From a checkpoint of a small mixture-of-experts model trained on Wikipedia: 12 layers, 7480 steps.
Below are experts of layer 7 (counted from 0) of a mixture-of-experts language model. Rows are named router (the router's row for the expert), gate (a neuron's input weights, with its number), up (a neuron's input weights, with its number), down (a neuron's output weights, with its number) and show model dimensions 0-127. Each number is 128 + 24 x the weight over its row's rms, rounded and kept within 0 to 255. Numbers have three digits each.
Before each expert's rows: "raises" lists some tokens whose logits its average output raises strongly, later layers aside. This comes from a sample of Wikipedia text that the model never trained on.

# expert 9
raises: "a", "ir", "ig", "and", "o"
router:150146084112129094142104112159080118120168124108121148166121113087155148164170139122135103148161098132095163128081149091071146148151145115117131119195110099107134105123093126172142110122129130095123172118110147147167092152124144141108094131164126159134160079135148143132110124142163111109132108116098116136128134129119143103133167147119161124132149166090166137141122144112128120123128
gate9:156120119118167163099141181143124076102120157115108143129093131128142127151171161130131118130136119134137146076112161124133108086152131097070110110124119103125115152113081131146169104146123139124159147114082101123150180172104148141153113104097139147093137113096150081094141137140154111103135118127151106074124117090138099114106113115162118138100132111128157131111091129104105154120112
up9:099101108172144160157143108162139126127116143112114108148132096160117122131151121131135154094152156131112142108131127153094088126124094164135137124120168150097123101112096129104143105098157099110134157125133100124152109106140112139146115128091127157117173091151185097142110159119097122142140084156121144161118129115121145109195153140146137121133095082141190165136135158125178104145100
down9:144137117141144115147157151173169134130112150109136111143162147110138187144117147114149087106113139124133130146139135097095105092127162166151122129127115112168098105122132122115114126145150113124155157155119107114162130129133127111156157133146127142101105099141172144137163148087060123146129160093177134217174124133107151116138063150133151114151140125137125143104138134151135133107135
gate10:145113127107142110113180132150099124140079143098097151129155089117150106137163132131120099143169103127102127149100147130161171112147136118106158146154092141092140102101173130157112116128149178126142161121110099142115148105116131144120120107092129139096158172144135138119150163100150107100156131087078137095122142135122071151156136137143132130069141140128167108161118132135107152089143
up10:118127113106104127126127130132104102129136095104134123165110141171138130119163092138139140105114118132135108112142131116087129108175100064135117124133105119120112069151103119118143136133176112091117165162115137140120053131088092127158143140167120129150131095120129171118165201119130112133130131092130148137114115082088146113138178103129115073146127106127122113120139104146108130146109
down10:124134114158126159110116115141156141117099122139118093108121150133150110160147148117089158133138173179141079184125124161149177105111168128126110103122115126127142114156131126177082116162132145172126117102104083103160164151144140134123139130107092110163118190097135100099135133125106147108111107146158101164137135122144107114166098095121119105117122112119098084104116146141143104133097
gate11:155127127100107121133092102139089142146138125101111168140150097127159149119112136097150116095167133107180160102124130146115146106149156151109097138146122127156125147152150130136104107116125163134077143179103169091088149111141110132117077120106167141146133080108187147117122138100111150144129145098109117140158128116117149106087111134089120121153145133145114159143145125113068107168100
up11:121128138096130103129072149156038111120150113124152142091109109103130156132122118073134124100153159102171111129129076120142130106129149091113105116115117123135103166104113175130153108127132096092121130129106126098114144117145134157158080132135130133154127123109149134140147181116106125180152142142121102127136164129103117108100133146134138161129155133143108127119131173097146111131195
down11:082116154117117096156119112133168146152137124123107136151109134155123117121123107134096107121144139123140164121123154141141109131159103143099125105153105127114143108198155097125125141121125133118136143166115099153135159147132085119109135133070156144170146110094126145100126186180095172116123176115138155116154130135117115107115118201153122152113126101097141106183179119115123132130116
gate12:139125155134105117099156124124125152072127138131125135126138133115160102166155134153116098145132147170096129098100124141143171137123120118140176105134107115143112156156163162110147133111130126087116124154057136152105155152180155159164149163114138143129129100144104081132110124144154122121187155113088068143145115123117153153135135117132170157138151162125109137162159122138122098136157
up12:139116149156193134117125132113124128100135121164124133112160129157137128116159131094141125118096122149137104129157156140113130115135164124150132144106113160097130082157106105126097132114136165103163127129123120175054136125088125096190162137133149149103115160140121112097155156135117158103131134114184108140114156134121096157137119134180121127118111073116168149111117110145130169163109
down12:125169159108144079148166136112119102137086118125064100127185119197078105126128115151132124128108144128095139120128158153120107131101084135142147127099135095139115129134126145114120126110150123083118122144138105107111162138134117130115153122133100160112136142086094179134101138140108151176114119121096116132141106093121127175125119150121120142113102152145126077122192119091107143122121
gate13:122147142135089147112121094125080091156127081123124144118124088093137121116175099132132113158164147118118151139101123092125082141159157118119133096140154111120167151091120113116124144123089123165086148143103152135128112130129128123079091162136147090112091149116174112144148137132118111120129110102119130137101171160129119128099116139143133093138086160142149182136126068158095111156140
up13:119132165140130134135130140107122146093139155148151140120169172166093165130130119131123096120121143131149130152121135191156131114136116110165145157131073125163089148137115121110108125114194137122138111141171095107114129163106143081133135138127093100165149144130080148110142112110143097140158132169102111093125107115160138169135101133134121116149083101129137105081097165133167144140150
down13:139107103130102094115175116149145125160169122154128145176165090123145102131132120111142081116132153133140154154114152100154141128163114117114107137112144152126129114146141129134102118123105150125139146137110144135145110119171120180063119168112117152127087153136120156154148130107095145088169151136168101162119130141126056127137104138112090118135150159128107135128165083128154172160151
gate14:120134102109154126109120123139060152142125148113099153160114106110147148129102128131142139139131130140185190164109139088129103165177144132148122126164138127103158166113142148114148098144107098115097144144129113119114104077075123131088117131113142131161168129157184109137117101133168112117138086118164151109151148112109134145157187145162112136140125121119127168144132124123134156112111
up14:159174159136153122152089142149152172098122107091122152187140114121119135138090119151121164101139118168136132121117155099147107136120100117141120143144108067114129145138135124120130133087139147123128122129114131109165129073112102142143141140119123122142091139122175140120099111127138133127101074105119110118172197104086107123131120129153187141117067117118137147141119151120168149150112
down14:131157136083123118138113156079135138127145115096096081084151121129131142098095176143127144131121161139147167116116145119167094131113146155151129149148107168072180081101108139143175169144098126126125132109105115116160090116115124097138111106132117156138154123087156139116113129147144158105113156130120130139133136148117147151107117219125110127106147159105124129110131098137131143121103
gate15:107154095132128097095151138133131112099152125153102115130151098122135110119109147118127110106123147147144137077129116137125168127109101111076098146167107120116097122097117108115156157123112117124135121130089113143179132187149104158132108120144177102171139130113148108130142147167130136134154095132123105134129187110095157133104184119106146164141129091124131156182133153137060122145114
up15:133160112133153132083158131140095120134124137127167137133118100111138170120150144154181117121121121105138171135124123091158119125144107126133122135191113122129153155133077049113133089130138120147149100125146109152153119160132149149100150133121137126138108137125163133163088146165110083186138110171131148181119148118151117101120130119086145132124150141079125149145102131093115136126089
down15:118150143146106130095157133144095141157115123116146142169136116128147167137077168137149109153111144110119161136134138127127179157145155135147126095158130123128165136123123135104095120179160136130163133079166151106189114158121108121189125154145090149160151124108164153095083148111151117116106127134149149127130115142173087126120157160146120100172148112122156129138122175117133114116132
gate16:164151119133132124161123063166110134102080155077131176121157073102144127110087115189129109123149109120158152127116092100108143142149155086137136175150123094119101148095127126164122158131076109135110115129133136115137108122133179135119095120145137114135106128147153138126122137110183116144162142109119099135139147169163144143124143131153143121107159152116112130119130073119145112121136
up16:130132108108147148133164105120148102153113093119128091168117083112101159090069137143137146113148133146181094128159128146145103119149155156154127140118154177137098147144082141091132128122152126149117155123105173150142117114053146109131137084120146139127110119132135130076138148127107136128103084142102158097118117119125134157124115127136176139127175118174126097148138118157124119092136
down16:125121137119099154143134128138095144160105139142090126113176136162199106108168125157120106109145097136132103175118153130138119138127120105162128168116118139159130158128105096117116145109128117134097132134110166114127146091130160105140157098124114153118147138185136103150126091124109155142141108084127141129135189131133127185116147092123148109141119140143103178122159163117106145159066
gate17:144135086141105108160059092127121134144120123128119135167152152099141143151145093143129154089189117122134090127084171146076131102098094125136166149164116091108116126139093140145118128126101134120144175136107111104127132161149139174106125124111146158161118126109165134099116136159162161125107144115154121117123125137152116146150122105135167120084117100107158095141160139079124138131143
up17:160194132115101129098156136078146117109124148171143112141154129187118125146140132119134111125122155141137130143169128119139165135134112158128106124150115096133088068168183136100130135109162112128145127092125123107146096132123102129150154100089131110130131152083097073118145112084103147169142128121084146129112123104136152136116140117137164155139148112141139146164165177127154138131119
down17:158120107123159139107135140150131133088117162141111108199094128097135113165133094117124071137123165140127159127109128124130128112137150186137149165143138146133174092105152148063116152145120099174154102161142098142124111109120141150176111162115122134151139140157112104114135167139127117141137110136121094070132123113130105107070109163103133107138135111116101115134123118129138086104138
gate18:160111130167126115170115125133102089131152119070083150125162118131121138118190172118139101099114112113121171150131069155112138117153108146117134146152122132081126156115125133150136113116095129156088121159107119130096130128174134134133110144147150114154146075140081151131113124163138119110101134136118158128133128154148155120107147125106145111137126138093162091086060100141140133153109
up18:146077161150108068133155141107094161101111116070127119143147139137133135134131166104115084147116103108112150122111123143085129156148100086104175146158085114155137106157126152111109147099140090110122135111150080173128113100133153111087105104133115110144158152119098166128115124106143097103118092139098147115131150114140126129167116142104133138155157157132108190130112114134119120121131
down18:082118152145121094145121126135159147162093133172106132127113132060107159115114156106171119151139145081139137120091123104132111109126166125146106125117147088108095108156175157117079100159132107145127120087147137148163123086152125132116118141149135159145132093111121145087184130133117121103135142083139114160149110149119097128125135129127125107111104180147098140135153130128169119103088
gate19:122168111091139137099116127149131083130122130142126141118139098110148148116164105147144152119145136150068130140093115129128190184134166118147181114149144111144114133141125144160150125182175109088158156176107122123148097168108110105132140119125110139128113124108162123149148146110149100131100110125133117116112124086136110127125166090110143169068145091160163130122122149120121095144129
up19:131143128100083125126102155124136157177075155111126161140120103133080158147133143148116150093115138125124132131110094107146117112145112147070145108123095132090143083099143124100179131148158149122150097114145129124105110142129130106099113120133107116084107131089153090115148134083159129155141100125123192135133152140126129132159143131131111145110131189158144107157078125136146117148172
down19:129130132107147132090123153100160099156113114112097137130133112153120147148151154105132138162142120167106168075152112170144110108119107127154120142137128155121081127111130143156136139174142142143138107126182138137124116157121119116112113157115145097128145116180142104157121152141122133078069145104132169094110156155134160147099172165123111119145159152108142168130139086147143140182087
gate20:156135102124121134161153170136138132139108126092098094062096119133119124118158167123124101118154129179135119137169120125142147143142131152079159138135088143165137151144120119164119136122171132095148179110132125119154123129091140118161116166114153156158140164107109101159148109160162126095133132102121120128120139121077149147065134106118123153127161163140135110167162112146109120122167
up20:105115143129116111157105138132147116147106136125133085176143122134088140102184144164157116153109138176099109107128107081113095113125124146147137124120105103131137082145142146128131098120151115105139148144120123156146110133119132108114137088091131114097088136150132112146121140112136133068157133163125123124151134090097095107128085065150194188118129125107144121124143143167110086147136
down20:075130108119164132131123106162104115083114139124128118147110128140105125133148110106107156157144135104121189126138148122127155128124145112086127101168132137105092132147124169137114156144129150108145149163094093087098145141163148110094123086148102158180113118106126145096136109112156132144101114157127138117133155128160095083158097144119102097153109108129095089166081165138133154137169
gate21:166096085144121104157150126103110128131124149118116106172110114069121133118119151135140152106169101128101154106131122136115138144178140105140148155059149131092079067152144137170158109129108080111112104127125116165134133165083114130123127132083127154151094115161117100146118124104145125184108105093163113135123134137127122147156121159108117126129121146141083096125120129122117109120142
up21:103126119118155141121127128120117143166121203125129100126129120091122089110117150108161125094121173123145120104126116127071098154118139115158165147149143136154121123113114170110161119083193116089139148122095100146104139142127193108109083121107099120102169134138143091125133124160156135143134094132155113151122115113178136136093114142121171140138127143118101142169107144096104134122142
down21:128108131109094117152116157096146089148122091098124136096136150122130099113122135171129147108122106110151115097133203153164107113067115116108133146126170094121159127133168154153134117131104114092126128089087146110139136124154115132137148145110053160060099103103157115131114166107133141150113170134148121143125134142114147130117153099142134155127121152144116122129125144145120084091131
gate22:131161115107127107133106105126129144103141132117135136107152100132118128145139105123129140114158151134132133100127127121089115118108154114082123131101131101146124128061121107129195146144133137066125135159093106104141110177156155088143118138182130150129124107103128140140137192146173101102158141103129120103136165107127130190120092112101114169156170128112152138166129159143170131126136
up22:092071104118148150096111129133108166139159133113143117140112147115152168115123081176146138119131124118131076121142146142139125147135106113151131143124150122148156139183159157142126107127159153133089117183130157113145113154090091152087120170101123148154139096120159098125090139096152113118105144157147133153139096128106151097117144111104171115118107126134064128162159139155097124130121
down22:106165102136108116145105126144129128154138140124123141118151121108199152130136086190150164095137122121164121138101155125110112122078154184157091136106121166149131106090156165104137130137121109108121111107113094190113162134174102128095111127124125115140132105145142126123140147139149123161135142116106128118087097153162193140110101132131134124140154130153152110135158157155161103141133
gate23:178121147131165132174108130111147123095151169103104106099135114113118103139147158158148179107123121145121130128122157098102140157139112143084138162148152115100123095086144144144119151121147107136129158126128124145149130143129175210141118106115167176139163110116130123123091117111115153124119145144141115115127127119146170157140152133148125112136159151145146092113137165064172131149089
up23:161174120133109117152148123135127116121139111169153091102106118084084146177107154141112135069106144142151146104123138108110108139105158159129105110115152131095132147112128120122107153107153112094140114164139115167102131120153110076173167155109114144165117126116100119148140130136155172195147136132104132136165105162106097135113145156168131153145139130147169141140112126153147163158116
down23:115153154120133168146147086142122105149118088118142152136122135148180154143140121165107147107108106124126104116148097111140156143112138165111141115129139128133083111161127156133115129134104141168103102130150088129139171131098133152098124177089140132151131109109126169128095134114158169119085138123138130138150143126082120120161154098113171129119095123078100090116165132130109069139186
gate24:090129154162099082131119123135154089118164135115100105136133148099145111131104107111133149135112146110083105061110097108125130151137129137057127122130107060128112168148097094108141133105136095093148137116107110139096098154122097145097096136127148103155152085132140110130107153127141114165107116144140153129127149092114143137113138152094182114136113116136165159106119125089139106136153
up24:109102150126109101125123125131132147142129110074144137152142135085134130178111125112134149128121123100113096092092104081118133125141088150097127102147127120118112130162132102101111139057085140156147101138117102081120152131163145089146151125152162122122140123158135129140130140142142148131125156101177153114148073097131127150132087120138111121132120099144141120101116071085114179159169
down24:213156164127151109116118108104130100144094107114140175114109094097129116130112136098102107155090114151129109100083136166163132162113128093122117117164130139140132130150112125090150136101140136165123126138131082162090132154107114113127138146078152148111131122100115145091077168100122121149125129145146108152143133091149139150144082119099122149117152128128131081091097151131145112145105
gate25:144093108132145115126137139146115149110114167090089144099125147090143149130120172111100085084157092124193184109136114128155102130147132129114159110120131123112175141099143127149142119136137076134073121155136191114169139139082109093089121135109162124095165069135136140129134140144139108122124113128110122138101121160139141136126117102144120159136119158141124120085125121145136129094139
up25:132142137094146150109150138120159119128086159125104143131119135164163082088142131127147106098127143124171150141132118157175099152156137115140108147188156112119155136158133124155095132152144163165137137174134141106133128125161094107110197175160146163121162117132140107142131134099143119090137141087102109148120148137126146131156153100105156126125123159152132131113132201105145115149122
down25:086124127064153113115146170125145096164130108139113162111113142157133097105143106110129138112136113088113163125136094094165122169119082124143125123155146169125108156150113132114095117101126147166093134121173137107071123110115126101111118110105161127087114089154102164143164139129131154129116122111139110116159139160172094124144140104178119128095161131154130158132153126105104122145095
gate26:116092127163109104150128088135156127121174073136112117145109163114142127131149111133125116143168118121047161124151141092105148131154085103100134118090127118156133131152116164158106152153117129075114140109174127112139166118165139147138135128141142103170145161151088148135132159130112083141112119122125135142096119126107107092136095137116120108164114137091180151140117111113110163132102
up26:155171153111159154122108143124117118170080153158149108140174175120144120147124144091139119098093145131156122115091164149150112123113165156140123159123118125144122130133157086139154131115155119151136127114135138129131150104117176119136106143117130130080158152177126091117130123130103119110130130144154120132157197164152135154135117100157192173174162126108120109133133122155105088122144
down26:136159080082124155087149167104128126107164128147178135132154087137129147106135130121148131155101133111150115094151132123168135134119128142128132142154115127155141150078114058127115157131132167137172122161119120166127133119106123157073131109138156107107089126091154137092133119089122128113094099120088110110113119126108149125160129130117141100145090105168118098152129157150116167127173
gate27:108128104097120163131144127147084156159139139098146148101127143118195143133092165067090121124130069102148111122129124145141166155128090087177128111112122119118123145123096094108162115133125107146134132149108145149142109129155149107158106126138100089124161103102118107112125103153152144094142138130110181087112079146143103085104119170144131110105141120103140118118140101100102119122143
up27:127190130100118115157120109128144162118082125136121101134092076148128113175140145124123154119128146124104134103091137136110150097101102143097150087138137134147111100162137125133138109102137095088178152103129098147120119131140151118183159134136102169147143149128132102120064151097111152140140104118130107122146149169129151200107082118132096140157158124146117125141141146167121120132131
down27:102121117176097098130100119104120110146154092153121129112130118114121084127137087117124131193114154137168141149122179149144146139143142110122100117112168128132121152131122127096122087106109099144129117108122103091086149079147092150112147104109186114176146152099123124157173123110134130127170135145108112087093100140130151131083151101130124140137139147106141135090095116115156172114121
gate28:128129121134138138127124088160083099130148125131141153084145139168141130122117119116154109132140044099111113149123122146090151119113138129124108148125112090065156083101131173132125122137121137145118134101153130114121137116152152105168143114146134135145163111133108158142137135154131131109125126090156148111103143127094088143099102149123058116152080156080142123124150066102125092117125
up28:165140113175094130137144116108098140139144094141112136087119146150120118101110132073171111159124138099127123169140129136148141141183145109140131099153129111125163174131100087137085116135133118161119165081125124146139131068095159117128155084186178131105126103144167109132125128148130131134111149107129112111102137138135104176110113114119086115136100145147158112121116091163136123111115
down28:147069089102135158111164155093130093125179113127163145127099180135144112077128129133139153125167118154111118113148142150129125099178115128129128142137139136080145102118128152086122141125135171134163151144093114152093104164159116160170153123095096161124149109117127145121106134105155135136132140132142126131082170160083141080100113159131116114165112106115136133117126131120142106130157
gate29:129117139104181109120147121122145120105149135118106146148115128124123118176103142131115148163109100120112129136144124097148108138139139160104146152154131088124110151086144102146135135139116113161142110148134093085130096127100150152136092136122131113113135096140121138156098169151182135160208136159176120081154142123131148128143139128196128116162114118108154157160120073115093129087132
up29:097128131080160135128094175160131091157109085141127162119113168149159116117145126090106131129123144095091144147122121162143130143106105133142128087131125106155126115178128124149154106125151114120176157117143116189095133107166107135121106132133085112137135143084105124093125147111166112150124181116103085095119158098174115128133082159123147122124163140126174120155128136129133127123120
down29:130153142091153136145121160125108112111124088102138139119160137094112146124137133135146082111155108095149156111157110138103113148137091162164133133129136056120140161110130135120155183144153136143109107149144122117110122115127162164159141148113139112118141163168180127150113107145139093113143126116172160089135146177132115150105128127090110095099097176131131135080112156144115093100158
gate30:148108172122106138108110129143138146108121110124132171117165119147173118110134111122122112141113080155119127165102139094126130131119126099107150106141169093171108107144155172091142133107187117122141097151162109139138121106125148089138111134113098080173153128144113173140133079101136078106136132126129145141143118095103087141130105111146106095141128132103170111115131062137116146133088
up30:155130105129097132129084129139151133091133180106125123158098110166129117143165121148163124113097111113146130137131127160052139121165155116118123128132120148145140114116111121165092127129141151126132174126131134140129130146147151072136180159151146116150152121132166129131134090162083114124102082153140134149142121111112125099116081077135078128157152185110120116125111106155156115115158
down30:121118104111125126140171173115156149088136163130110134084117109169145134104096130183110102104147135125162123148132173084077157102120178131095142115114106131124161126067140113114151138107129131142131110122129090133126114140108139144100091145129151111132141154145139190100103135090144121133114139128111132129100135162118159168123138120146087136081121095096155126157114105108168150154136
gate31:129154118094189125099126143143090107117095106078157130125138078134150137159150103105127121105141132122134090127103145134099120138158143149156144146138147158147118115125071160154137154101169106165121143122127121120129138133108096117138092143163115140109125124123144132136154163095124105081123058128062126126091110128118125080128092103103138114091130120149115161121117138145151101110169
up31:132088144120101093094144058098173136130133149143112152131152141140153097111116122078100124115094132128140165106154121141139151135111147109103123114120097137131134127158140120126179094124142129108116099144103090100126172137131130113114154123106180140116134111169096127149107139163163090103144166159132145105159083183126144196136151152117124134147114097150109108133154142117130140135108
down31:117132129147168087154100130177126129126119135113226114150127150121123153154111172125127106145123132116112102101104134112139146128154124130157144144141128110117165126159092134163133129158103084070128133139114106135114127151136116128151101112139087105143138151173158167127100152121157103153130154150098165134116093119104134129087127163110100121161166116118114134135134172108158147141079
gate32:104132122145096132128131177182159093094149153135136159164110099101157155137134158126149126128161138139103152077144162123118164124156139115100126126152155110140118158128104076132118104149142122099154126147088124111128177173133103141133159157163140124156146103098151133138171153150119097114146106142117118163134120115065122121122127148097129151156129162133125164096149123123108129159074
up32:088068127150101142171135080162109101107129103162111143144149100133128139111146113148120073125148132123147150075097126175127145107122132106135152096094117171101109146119154108108120124136106127112131119177137140081118176111149094145124141137172149151132134151132128175145153107104134128135122122082084134119146114170123118174114152137104119134106109146159143149176158147124117118125102
down32:122148146154113141120131111122121128152139139149126110166114164121168123156087128154127153119134129125110108076069089158130130067124106141124104129137146190108103103153172155141106116131122122187152140136094122144145160182094118102116114180150147110152150140100109123107101131139130106144104130148147127131118080137087134080122161120106144124108155101124131104170129146159138161135138
gate33:114168090115120130131133140180083107180121109118058162092117120113141172169140129138120105147127142129091125140158127128130127124120150120188119080140108075124130137117100140144110113129140130119145153130134150157153093133123175194118098152131144108138144129112146140107139135125138151163157108125113104118070143139134141093109159162161127115116135134130159125089110138095135123101091
up33:116125101130097130122160089116111119180156121128137150107127160139137143070114168115136137128149163117138159100151123159108138114170165115108149119124135157149138149156130143146140115093121142122173127116093125112126122078133145136143132101132125123119188132111187118141103178121130107095190129091148156159161164089115128133142159115133143109132103129127126161130106172119142187122099
down33:096115135127170134107179162139132101144110162090147136142141094127116128119128097128119131135126146121106136115128138142150115123102127147123126164139147084151145119146128131146056143156173123148099158161142124081175129106170111151130090169126147161129064154153110138163170097085109094141135172143127110121124101159142152115125146145122120117155138117144135110101152132093137086128087
gate34:127085153070120145126097112112124095127178122113083112144138126108142099149111154131151112099156084111119105142108153164113133114122154160125122133181126050127103107129112152168177128113162117095130095145111169082101110103203132157134096114139136145125136144145122142157108127084130142128101133106121132135102143151142135143154146117137121133112131123109103133130115126120158122181129
up34:121189118113131141158165120155113095147130134194148154094125140154125159143132115143131083132130119132167146099123109140162121170144136108123131169090148102095155113135100131142099147120135148143119162147148082119101129138133131082137146109131130107139091185154156162102122150127094126133112118151126133150144144091103142120101141115144153165172068101172125120117126082110144143110128
down34:117126135144167157113122153145125140120107138124139098121124076087114139129139127095157139140096147123116181129184136162092094150109144144118107159161142156141145114084131126092093109118121129118157103115127140162139078076138120130141149140112131128121136083086172133149150132100129132126114124108118154127183139129159161125119130143163168197148089112084096109129142098125111135121151
gate35:165117085113186114136141097108127120107134077129120139088128132148140109130110105123168151120080109095112107154107137109126146123119116089126120135120140127142116149140126104136126141128102127101130109116160101126186136147155169151119111115088110146167127100144091150112113100095135133135136106110130107099126081113076146135081134102135096119118115103164172134111123062131113148061129
up35:157106069095131131134091121125056173125106100162121116150153148074151106125144150142162116153125108108137112144141128122161103148116129122121087121138145115131113161140137082142166130091091127093136126167175131128142139155169142128100168113129155099145150110143128123121114102118124145122136112116114078104153142133100140109098131098084097128112150170132131120106088103151122149091156
down35:148094141103128136133096085092104137132102138112127093166162135108167185180165155128123159152143114133104135102131119172164142121131102115124093107125148153114136135115132116112129123146143130152154136160161100123138119119121139116159121149136090124136156081137153124178114128119126127111125148124173167186124087096123099096139146139145125109133132094164111150091111155120169164162170
gate36:131119116135185101088139119102140130090122134082120122148129088116156153113122184116111150141099136140127140104134128098147131160119118109122150139128089153132104121090139134158151122095110104112141113102116111157153078142115145157095106138118123150145098103064090102163120178138159116105127087126118135136130110096105156110159185126091144145123150142135108147141120142111153067146159
up36:119163118138096147102135150149136137155157117138087129146164118139136133151156097152124121102128157141132108132125106132169125135159176112212120111125100149143134119148112162091136117145139148187139087101130105142085155117142131162109123119149135088123183152147176122138106096146069115150143101151119120140106152165143116115132142132131106111140110145121163166144150128106088129125085
down36:122167174172126123134128152113148120141149098135113102133111134127100144116141111129181129161129133083153143058134183153165108105115122103145127141146110104121137123121136107123126092158151108127133147122133108117151131153105108136120104170135131136162091103142184114081103148112145122136143134124101135150108112121104162113114166129161120128054114124138105142075146094126093105120080
gate37:135144137095187095131131139136146161092113118125127097139115070143144115102122131113094143111112131105116135149118169148155151109107092099103160125135175108133111135171162156128125105122174142106122171144131131135146077095139123126131102143145095096111086103160149130153141138097155140110149156118131106081148106146134130125157149063151109125119133106140127114091113089118154097111175
up37:137112149138099113163155120101173098164114115101104139148102072138109105141116136118102088136111123098105157162117104160093127162137066136125160127131109100155102110126133104127140122119121142127132140127126106093120142141102132114152085105176159151122163161112089118123114098114133126132094131116135088129165148147136113145129062097135183116113122092082100097122162146122165117136142
down37:151131114118116084158123112070152116166132144126107109122128114132153106127117135113084159119100152162121162115139083154159114120080154131129179177080153104119160125145106164136114080164112134125152118101139152175132124127150122116087160102119114147140120141130121081120112129136137110149133130140090123081114101127146145099135169122120143101107105091105133180087122117089123138125115
gate38:123100104089087136113119108074129091126121092096147117135103119105173098150120126151131182099127115148129127097140121086107133108156133116133099141148160127101136152174147133093140152111067153111129135105115086141113104091144090129122090148153128137111150111125120128102144146164098148099149134154127154115162130113148136117142107149129097122108149183111178120111107102143191129119104
up38:105126122139132145118099111134158134139067092079091081141122111118166151115119134132098146127152147115108131141113172106111084146137096143111155137112119150135124086134102113128148126118111136138147137115134113147084132117112117193188115083081121143138097137177142141109116115143084147154153137131126124115117128116132073112165092122134084116160116094117140130131097151172101110156144
down38:134134119133125120103135097119127122143095110111150114136132166103120103087128192165144112129151099163127122096100122082149135121190135160121120147128128128155088102121141101116114092114132165127123188133094145135103118116106116163124130151097128122150137117155162151097175181154151094106163118185132133150110138112086104110129160126127122094157091157123146137104138115118110162101113
gate39:123130148122122110145101103116166117160157119180091113094124087128115125136100149097119154139104101136146118130097117097114120171113153149107117110129145134075124138131044130124148143167079163144103141118121124126117113131105150098112064123131122130107108157119133100153102130141100162083145136102134170133125163138149090089142106099114071126112159105138139137137147123140105116100109
up39:114112090151116132120130117128164092161109136143133077140141119126132141099082153175145088107137127088148132139116094165162138154113109137143140123149105140105162144135136137162156090133140126139132177176147142152124089151139156147081083127117106112140138149125100132100161129128119170127155165152118158112123133124096152121085120143110117151138191115160138141089107141143186137139160
down39:071151121125153180160181140163124110077131118140113113115133172082161150146116153120122146149160127135129132132152123104135137124123104139141107115122120103169139124155140075091160150101094099123151103166153096137137139147124125181142142166125108080156170142107140122131146142133148113147148133145176120157189123110146113112144113120133155077114122101115151120110104108116139153140140
gate40:123164127143151160119117083125138121139146163113116129133101134137091109176089121146096159144137115123156096131126160101089128153158111156145136082141158147134163126117120107151079080087107139103121168140089162147110078121090127127123087164119158150145146108117150094153122107109137130131142123135157136110157161133155110139114167148154134141102124119121161174171136185122151121123125
up40:147116117113152152126148134154139086101132083170115129126104146142153157148133123126118126101136134136129121112136138167089149143107111112152136103150056107131157106130116174095108141139093139103147152109139142139141154096114092104118094087146114139092112155092141114072153079070130146128136132133097087133116120152123080140156138116104089140120098153136105101135142133140068106119145
down40:106163160108125114148128100059117116114108155109138120148152137153119179137088102157112134122113131107119117132160149149110098166134092128135152125121089118153136150150112156156136134080170129076147096133132076138084147126107111124151154135124122161201141108152141108134145128119111129141164094157121146137127122136165134139150129139106120117156058134146146098120116126119172114156111
gate41:126104105112116124114119123163089099110124098130116113140097182101176155119146160073130067118123117137124148095125148126106141129133157122137182121170147100130081107124127103142094133142106133132149100124119136151107149123142117135114131085187161147120112115131146116127103130106130155105099118080159127107152147159073168107088114118136131123151127155123137113110184101111087157133126
up41:158144092128112116134121173127156155090131115151137122087126172083106080096152119122089134116129137123157098159138134144142087125158144181105133165093143142148118143126096104125182145144119101154102159154106139082159115116140105127128117137155158144154116128125160117176110123141152110187178138142104090129120149119122116096156120113138156148091121124144133109112131152095088143137137
down41:105091138115146132133113135132129127119091079125145108116106133110072081144135104149118142131137131143149155160112115111092130131144147139132109129115134172130082122081095127148143152118098115114159112108098156150110101113117113134124097146159150148147131183095099104165100126156169128095136105136149126092122129101144103141136113119181141112128112178146197109173146155114160173127142
gate42:120162123138157146136065117153127153142126138089126146179151085098156138156166148167115108127139164113129150126148148125119110134133098132106118120131164113151116148116106135124119119107136128107110087118110143139146112125084111187124140121150129117095096150137194133153128116143185128121153136161140138149165187169125122082131115116110137150125124126125162175092155117148099163094126
up42:139132087135095104174103137130188119083138121128099135131121118142125144124108135177116137090134122132124107130149117095130112126162160129181149152144149144129180118131130126146089116146102156110171150155139132162152135108100129132143144127098132111125123124154189111155127121092131103115122138151152116120177163141114090156132163110110156095101125161110170180130111136145092137163080
down42:134106126101099085107176145098170152126129094134149129141123166128086099093171146064121113136120113123104147174127115191090113132106161109127149177137118109103167117139103133133115139123145129126122177125162121138112126155158135148131130151101112182144114126067113121151137177118093133146146121123076135134118106130076111102153109130117136143123141122139112152155124128128101120108114
gate43:149116124109112092103144090088103143111118103080068136129131120133146084142122201129168133130131104139120125110094146134126120146103139159180107115134138095069129132107110119116143128140148102111104126108167162127109130164110137128117100087116089167158135122122102122149125119140123089136101116091141158119114107180117098124117148158147134119138116168120171116111107120099134126109070
up43:103130123163138162140098121125109116137102090141158142112125134165111127132092128084122114139172116136126140157123132138093145080077143172119095102105167180145145098147134130139112151115116123156121137128152139136112111122144122119134114127115098119173131116104050160072117112147104164129092113103108163079066123140134121125156156112146120101124110119089116102145132100128137127149162
down43:160140176126107103130136142107103110153136129121133136093174152101137106125143099123120176158094105112151126122076104092104056104146123167105119132137130161109153112152131118152102133151139122108118130081145164114136126107112142087079091082154151074111099133112128133128126149137153091140156134119117173125128107091140141088138143173126124124099156144108123103128125113094108147098121
gate44:134129071089140122124139127102147092091088124086153099116106119121132146130158105143135106143108121151125096119121180135104177119107158114077114112173179140109130128125116144116125164112094141090130170137113167149118122131162150094169059138113148132141121128116097117133161171112123135113091127142093120134153128141095158091137144156113101146149132159118114145124139096126119145114089
up44:108110106147158122111171091087185138135139127103115151115127108135097107134155136140140133146127134129104194152116180126073125159113095124136149114084142133137145140123166149105106163123115142124099141130125128163134143124126143123136142113089148087187185156152107106138096130127109142107093149114153118124161122125105106119133119131081080135148113134116143133156193138141107160101121
down44:148117111103188121130135153152125092151151085092097141134110162114164122114084104104116098112131114134133092109144151145143150144115126101106130137130099126154167071119089118134132134085134087106092100103129155106114157128121160097136151131152131142130109102121095115131101117129140154169095127136073103095111145118106119132130106097137141127129155116150105092076132055158138112124126